python train.py --num_hidden_layers=10 --normalize_top_k=true --vocab_size=1024 --positions="learned" --init="normal" --lr_head=0.00711 --max_seq_len=256
Below are experts of layer 3 (counted from 0) of a mixture-of-experts language model. Rows are named router (the router's row for the expert), up (a neuron's input weights, with its number), down (a neuron's output weights, with its number) and show model dimensions 0-95. Each number is 500 + 25 x the weight over its row's rms, rounded and kept within 0 to 999. Numbers have three digits each.
After each expert's rows: a language model's description of what the expert responds to. This comes from a sample of Wikipedia text that the model never trained on.

# expert 23
router:521533508496494586499560481508524442490458484541526493459439497449510481515511511487502535492472497492501539534515477517472494502470480516477503511513525497493456530511507546497501476494528520558489512493501515511498480475485502509483487481503487482507502480488538502500522480499524452511
up0:527509496477494478468521457498468451511490496527510514515526503501516514497488511508543595453518479468465534482467460500502496510555533479479481478489514489504482471502512507534517508474511467549516505511493496504483478449517492538469487504496469510513538475533507499491512533517489467506
down0:489475483527482507544495513523530522506490487492540488448450454547495477461502501528493454540481546496504449484474494490537530518453505487486502509530523500466519499497496525456484509521489493499467495526530452520480515501525528456535479530491484503468455521484494502503528516514506509505
up1:480539464476541529496452496487530508479527507481526516501540488540513495503495519497531485469490482463506510512463471492454449529500498511471474520514502445462544471500559562521519495547524514492510503507486511502501462495509509491490500454504467456475511491518503469485515495480516486511
down1:497468519492441474518497513488499491499446499500507488474443521466487538513497492528502498479447494483488521473489525510551533495488562516478504484484487499549467495521505459541523497513512498484488483478505491529506523521515574479478472515522474481448466517487502525495489499523508516532
What it handles: Plural and -s endings. Word-final s-type pieces, mostly -es, -s, -um, -z, -ts, -ings, in names and plurals: Études, Rennes, Its, kings, Hansen.

# expert 9
router:463483497547476516463528508525517515470506520500504487497453496515514450508505463537523488485493486485555561512514492507503516474484449507520501509477499451503476473516540501503547510529515487507492511488510518518501450500475491505530486507477472464541446508505508489568489488512535488522
up0:488489507490520499562500529441532549538541491480512469550492484476518480482500500496486455510527538491515476497481499458470520499477530462473465479492494518504488511482483485500563519497491506483464502505528500528516498498507517512467490520468531471478510493502462516550484478565490511507
down0:505501499541510472457507497560464515468463505514482554483501515530481526502487510530516559494502475502479507484533488530529488482533458498506503533500502452499513480486499507484434478489488481549516483498494479475478486524487468483528503489533488552506457503516525493455497535471525486488
up1:497530494510532491502500492540489539499484501567502476520474470457496470506499472571514494512484501460493523477481502514488509484498500508479523487503514543468529526480517478516500483493509576485531516522468474489505523502494510451475521547511523493483533506496424520473485495487480520478
down1:530486530514451487495524461474537487519507498445511543490503514534518537509542499456506488499495501509482470515483518495475501523499503480542483482513507448495510481487485502455482480491517480505486510489544544497497541515543501537532477483509467486516472524512543504573509516486452476504
What it handles: Line-initial markers. First token of a new line or sentence: list dashes, table pipes, heading equals signs, plus the and sentence-ending periods.

# expert 25
router:545531485497481528500522475498513508487486533507524510498495484472567492517512490492515484487445520512497535512481489517466531502488489511479468547482464455531473525521512482533515483491512537528449470513520544522518474490491477522525490477516478459532444509490440489493531496519512474506
up0:475517460516464482485507476486503511506483526476487513520493494509504504513521508464502471487512523501486536507520481479482473564493438535501455526486499522523482528482476470497505475499483512494500443480492525517499485506482503511537515532528469481514529538499507564544481512537574468478
down0:492480492567491493503485447501499518523482506494508534470520512485511499508526525532502478476462487526495533516463539506479481480503524474451474473468464502483500505458548525552541495479467507499517488520454489535509499477465512471493492514480508518541477484526458454493520484503509466527
up1:499521528513546512544520472480526497468428544473505509509496478517482491477490474527485501503476521505468525507521484478491464542524516523487458491496474507495479570495496462490519500523474528489490553524506523494489507513525474474458465540532482521507540515493454501476491528478510493491
down1:514475515507431533489484530508487526513527469536487513511474474476477526522525497477502471480504526520578473464506464520501530484445473498536506500492518478478527452484487500494510444500492473543498498496497496513505491499459520507529533468473509449476493511492508519500519489495493551501
What it handles: Plural and suffix endings. Plural s and endings like es, ers, ities, ions, plus commas, quotes and us inside words, such as appears, cats, exclusively, manuscript.

# expert 14
router:539507515502494501505521476491509490513510479506566505511478511505489516526509496497533501484461505496508513538482489514495524508475505479481487495501454478491434523528488549495514523531513509518459521489503555501493453467476474428482469495509460517540452491496521515521503561536501481485
up0:499494522504498494534483514529505536530515523492525497522461506532496542505561458549506478477480468517515467486543541500480470439479502500492458495478520496499529509522494537471469525455524509496485513501470508503479507522509477464483479529476445493532491531513461490541502514482497499469
down0:502556524503521503458518483473510511487490467483481525467481532481524506502505514459513507501469465478506564490471494493566546543483508532524505501508460521481488486480490501514521489532493455514500460479503487498538477500507523523571484538509553470499482473505509493523480479501494487507
up1:407513539547460488464513505494502469511474471527519528520477531545476497471525517543550460502498501533488479504497489494497497490500496481524488512493494507520487488538484494510529501504507489519502512447509560503517445460532498473505472481505466513494479524505513512546492499523486485504
down1:515487500477488496493473533526525526527507508528547493536484472510519466500446510503502530502479510482505524479461547534509487515493472487444525519514436539491506466455553504456543508520518517510478473522514475484500498489469474488510503522489512473513489457485439510520512502486486481520
What it handles: Closing quotes, word endings. Closing quotation marks and brackets after quoted titles or speech, and word-final pieces such as en in given, taken, Seventeen.

# expert 2
router:498490519512492514509521497512522470478530534507525484439495482475489471506548489492462525455472514498497512515521512486495512499494511522480548524467500525473444503488541536547551550489532500544479472487510517519498497485457482445513477496451484495521492518505498486524495491485538487538
up0:484495492472521514490527517457497437472460467529489542510519525456487510476464527513483509525558487473471459504502494478488497501487498518512487499495526471498441505527532485527480477486520450499477482506514546489513544510523507516493509465470495532494550536516481518478468525527497473503
down0:483498465573528467523476489519524555486502525465535503483485493523500503526558483484495508503477521526555524494510490434532479489481512497492512500509477548461540479474495510503538514489494526490511524476475485521498425515479500490489486527480526491512463505494524488489482483499509518485
up1:547488540568485518498499455475522504486467505482491479538490524497503513459490500526531541505507511472483515492522497502486482523489497456543480517499508519471537481465484499503502483516510538478503498470510457504490484524508455502481505507482472527516465514513549544525484482564519494557
down1:532486498518448501514483535489496536520485483497482507508486474490550464545458518527499477486473499519548498510478519532551465508480478489457528515485490521500476507494525473502516505457495452446486476520512487502501509484530510543539542452505528486485554488501474459518501494496502513521
What it handles: Word-initial letter pieces. Single lowercase letters or short letter pieces starting a split word after a space, often after the/a/was, as c(laimed), s(ent), m(arried).

# expert 43
router:488507514578453512524591489518496498492507510490527491466457534469494465496510485496546509480498557499531518573475489490481515509476490520505515484495498484492514497522534525464510502518506499470509506489490550535506493494486469479480489515463487482511519486490512491495481487510529519459
up0:529493510491486486517521489464555473493494509540471522507481511524503471489468498510514550519501445533537535500563464529485509503489503467480481532499516500476501524492544489490488491539481501491520458494494421511467529522488507527514466525485501513523461495492523501518483494503515467548
down0:463472540518546542449496519502505516516472459502512484487485479482458505463501515498440465510511473472484479496471498485497502518485521451499452489486503526531491512557495497500551487456508525531510520493517544496477507465498461525478531504537524523504530515514489514487509500480526462504
up1:518547498539491506512506501501490505516520448475513489519466535519497470515517468501505473490523519502507503544507501491466482523519511519478521500503532464477529499489473509460456526470463454501491588522479530531505483466505513454477513508491517526505499474500559490488498507451509528479
down1:468480533482483444458488529491505498488504545522506473483497489500494509488482488497469527504544501543518492461487504483513468502505496494475503533520516509486497451522517487487507494511532549506515409483476477525474484555518478541521454492502465522503504495502496534480483489535543521485
What it handles: Articles and sentence starters. The determiner the or The starting a sentence or noun phrase, plus pronouns and relatives such as it, that, which, this.

# expert 4
router:515559499499465527510548505497520531478534549498490493490473490456525479536528481486500487510500512457516505486512459512466532470492487537477505513485433424515494530523503518515500494525509518496523509497538508511446493458488467496500503506481452464505491509497479536506493516487532501485
up0:570450482489479503428518533477509540491506500498477517519524499518469547489513486463528514499528490546519488484483509530485483484500507480483498500455472521510496483481519546550503491494514489492497479536535496496500507478508474521510461521465491444516546465520521510499496491498511543472
down0:481500502490538529576500494503518481514446500465506497466463531494516470451531512534500510487453517474524513511524534494515490533538466477487452478497514478504504491517453505501499503493482492476476514445459532474513489528529524491485517500499533542488495541515475531528493484506501480522
up1:544475505486470495489495516509534489477527497528497546516517539473509525535510508514474508518481450481501488483494484539453474510486570519510494524475458523511477533496491504541494488532509551516472510504497499489504526477532533502488489519476466499474465493491529513441458449503514505531
down1:546467506484513532514474552523446530509492475492474499513502458513507481472508512511513465453514541478508529518483495461511506500492446504521521490484536510517516443511486505491497464479504487491507473484502503475581495457459501505519475492512514506513539539511460522488524540492511509486
What it handles: Verb suffixes, prepositions. Word-final pieces ending verbs, like -ing and -d in relying, hired, airing, plus prepositions such as of, with, during, after.

# expert 0
router:510522493523470499524515475509507519475502524492503486475490490506561420540510477479539529485505497474478534542500532504428535510470466512483528489495504494468465535572492545492508495559499516519481530474495494497521458489494496499503484497498481521508491493487492532488504494521526494506
up0:498512524526477506471503511490472499504510491497497518507480513541498563492495480509514507483492468466506541464497498507538510493510485508512502474504532490482518510436510553528483522459506534480504460502486475470489516523499542508500442474553532527465469500491490488548525491536550513455
down0:530485479494492524476482505495559514501539554498446465492507516464468510504519498494487506533510470470506474498451482507453466468488480467540480506506510508544483468541520461486539476517505536548537509461475478498517517539548513494502490521503530491499502482476503494491486527495524474502
up1:482497563487435488485496485487517502490542536509480495467434521485481523527499509491510499488477491514509485518463488505516519499434488525513524472507515493467499501523468488513499489515509523481518529490507514498494499512542512503483396490545474503515527462461512509503508483535523510495
down1:495502466484478535536466487507469501515505511502477525457508537534490559479481482510476489504549506547481472503484503448515495526481536498511511521508497543522522509482466497544507498464466501537514505502502487520480496540537541519483489531521498508487525490500517490562485465467484443508
What it handles: Later digits in numbers. Digits after the first in years, coordinates, times, ISBNs and table statistics, such as 197-4, 199-8, 14.1-4.

# expert 10
router:512513504536438504528539487502468466481475518486503477454471509501496467523499496508507502521510557511531505513469521511474467512512473521491493539487461445520485467534554529494543504493486541507493498511515552524463484501476453502504502482497524482532492497490462498473510521481553492505
up0:512541483516474519517525530469495510495486524457497519470525500544444551509535514510583502531521513503487530555511483511466441478504503482493509484505458479480505473480483510488550513494490504471485490505519467489511480489442497481445507472509501512513514505516531495516502499491499476509
down0:504494491539514484544526521493512506478547510541474496507524501503531449491481517486474508478469451514505468477516483465481485495509513543540516481482481530502483491538542480509492457474467474494470475473467554466482485551505457519524474515503498494498510536500540510512547483505482482491
up1:483489484507514528495476512528483522520501518502524460491453441499487529488480550539527505524494511494477487515502472494470474501495468505489526578496467498499492508493463505539497469456503469475482471500495507501544487486482517520509489493544511515489473527510496568488512537546498550478
down1:478472525480479526491540522524534501438539517488504495477498506536535496481525525441486525451482510490506520429496514507534508498462485512469480507494490480492482491443504495476539521502509531519522505510522518447530540527513499494487542495533497489523529484479483515479480537479481490492
What it handles: Determiners and pronouns. Articles and possessive pronouns starting a noun phrase after verbs or commas, such as a, the, his, their, its.

# expert 45
router:512510517507451541519534486501517482494495508484532467460487497457514458542544477493512560475485541483485534540475514519461523482469496494467527540503511475473487554530511527508512516509507510546474506492502515509505480473474451478509473481472489488510484511490500551473503499525531481506
up0:465512486473520491492544468526488527494517482497507476515455477485458497486480432488520550468485471527550490532513484518500485491535479497520496594504516483525505517490487488510517491487507454497492496527507480459551511515492480510487478467550507495523518489498506492522511515506543494476
down0:494495469475502520502484496502481517509482543510479475492511481499495479490530523507465473548469500528514510521544504499506511520499501528506517485492515478454537539487500487566518493498483533464488524488490498503458499458504434505540493585495554491447501510482521499514476493485488481469
up1:472457488489481522483536499558552488503505508513485499467480514469523520500518526507538476503473498505472483514476481492502507474538494564450457472510554503526477490514468516518530490546583497519490478483543509482546471488492494536499509489522492496478501508507492504485479488486502517506
down1:558463504533519508462482459510473446472504487485507479528478530497470510532533523478485511532487510543536514516499486473474476490519489498520459535509504518515454495481524590500505489476454518506540485465521516503478503494509472518526481518494495496498474486518484515482520472496495538473
What it handles: Second-syllable pieces. Pieces following a short prefix or stem, such as pre-vi-ous, r-ur-al, ne-eded, plus function words like to, the, during.

# expert 50
router:512514523505447536521534487501519479492500505490528468457487501456518457542544480495514556477482541483484533541479513523461519481470498495464529536505509473472487554533516527505510515509505507547476508491500513514508476471477451478506477484468489486512491508490497550473505495527532482510
up0:519491512537454452468556502495509487499499487479502512449513523528518460504492537499514521511498467483486553484492517514482491501465504482477480486490472508494451511538508551485522481528479497504454497508498475501485457475482517533481508487472471552481494459491543530503522491511559515521
down0:536525477492512496505489505479497531492501564547490505489504477539512529519506509547472469499472474517475522503497511468522500526494466517493514473473481486511498502455479447482493505504510470527511507537528569502496478537532494525475459492527478533512464467495501444524528506483545507483
up1:527479492524497493463500517539477472521524497510471504516469487531510506503468520518539508505493540466513503521485491485527489408509515482495507497502496487513463462482566508510553493521516537527474500494514520484553476468535495470491480465493472536484499495489486512524516484525484476445
down1:504511482475505454533490477489487509474519456514505572518485519440480503517520486518480537535522492476523529448504532532485484534458515498458472489517469487529489529503462477454493491482483461526493531504483507507513483552490519508527475491499498507530453487502507494521511504504472526538
What it handles: Digits and work. Digits within decimals and table numbers, the word work, month names, and the pronoun it.

# expert 55
router:517528484482499519532526520519516494511514488492538485488457480502519496543528502468530567452506500443488502528457481505489518497482460485489505523496511479491489512533526565500489547500530459574475486510486503505503491491487490443524512490485486523509500491480484494451504493540503478505
up0:527493525453548593503478532503478508500510491505523472533509488488522504474465445507472467509482490499507516494524478517502523508499520516477535508484464492521489523449522464519511518458492501469506514517476496502521539484521525492453486526466489516501556457517496519487501517485466484483
down0:452468470527472476576505450505492473486462524506473521475523523522492469513501514521476504473468502524477490481507525497453508491518529543514487481497546502490485506574452533534486462517517512480517499496504505517479498494520478532466495468499510515522456497504490515537527497500516503476
up1:495452504558494490552492492510475470492496501462510538523486469523507525549507508484457486521521544505508491514523500502510518462515536467550518498457573462495488505508498479501454478501540497498505546486477534535507457517515514475481502518480503479500518498511482511473505502475500506455
down1:493527507500510468476504530542517493519462515503478477478526523428486458491465485508490527509460508531521538532495544498499488506462507469451514519501459518488449482490520509523538507480508493521485501511479463487503512526489471508535509521543461495478523541491500493560497465488503475525
What it handles: Foreign-name letters. Single vowel and rare letters inside foreign names and codes, often after a capital, such as Hu, Crkva, Côte, Mohamed, Chris.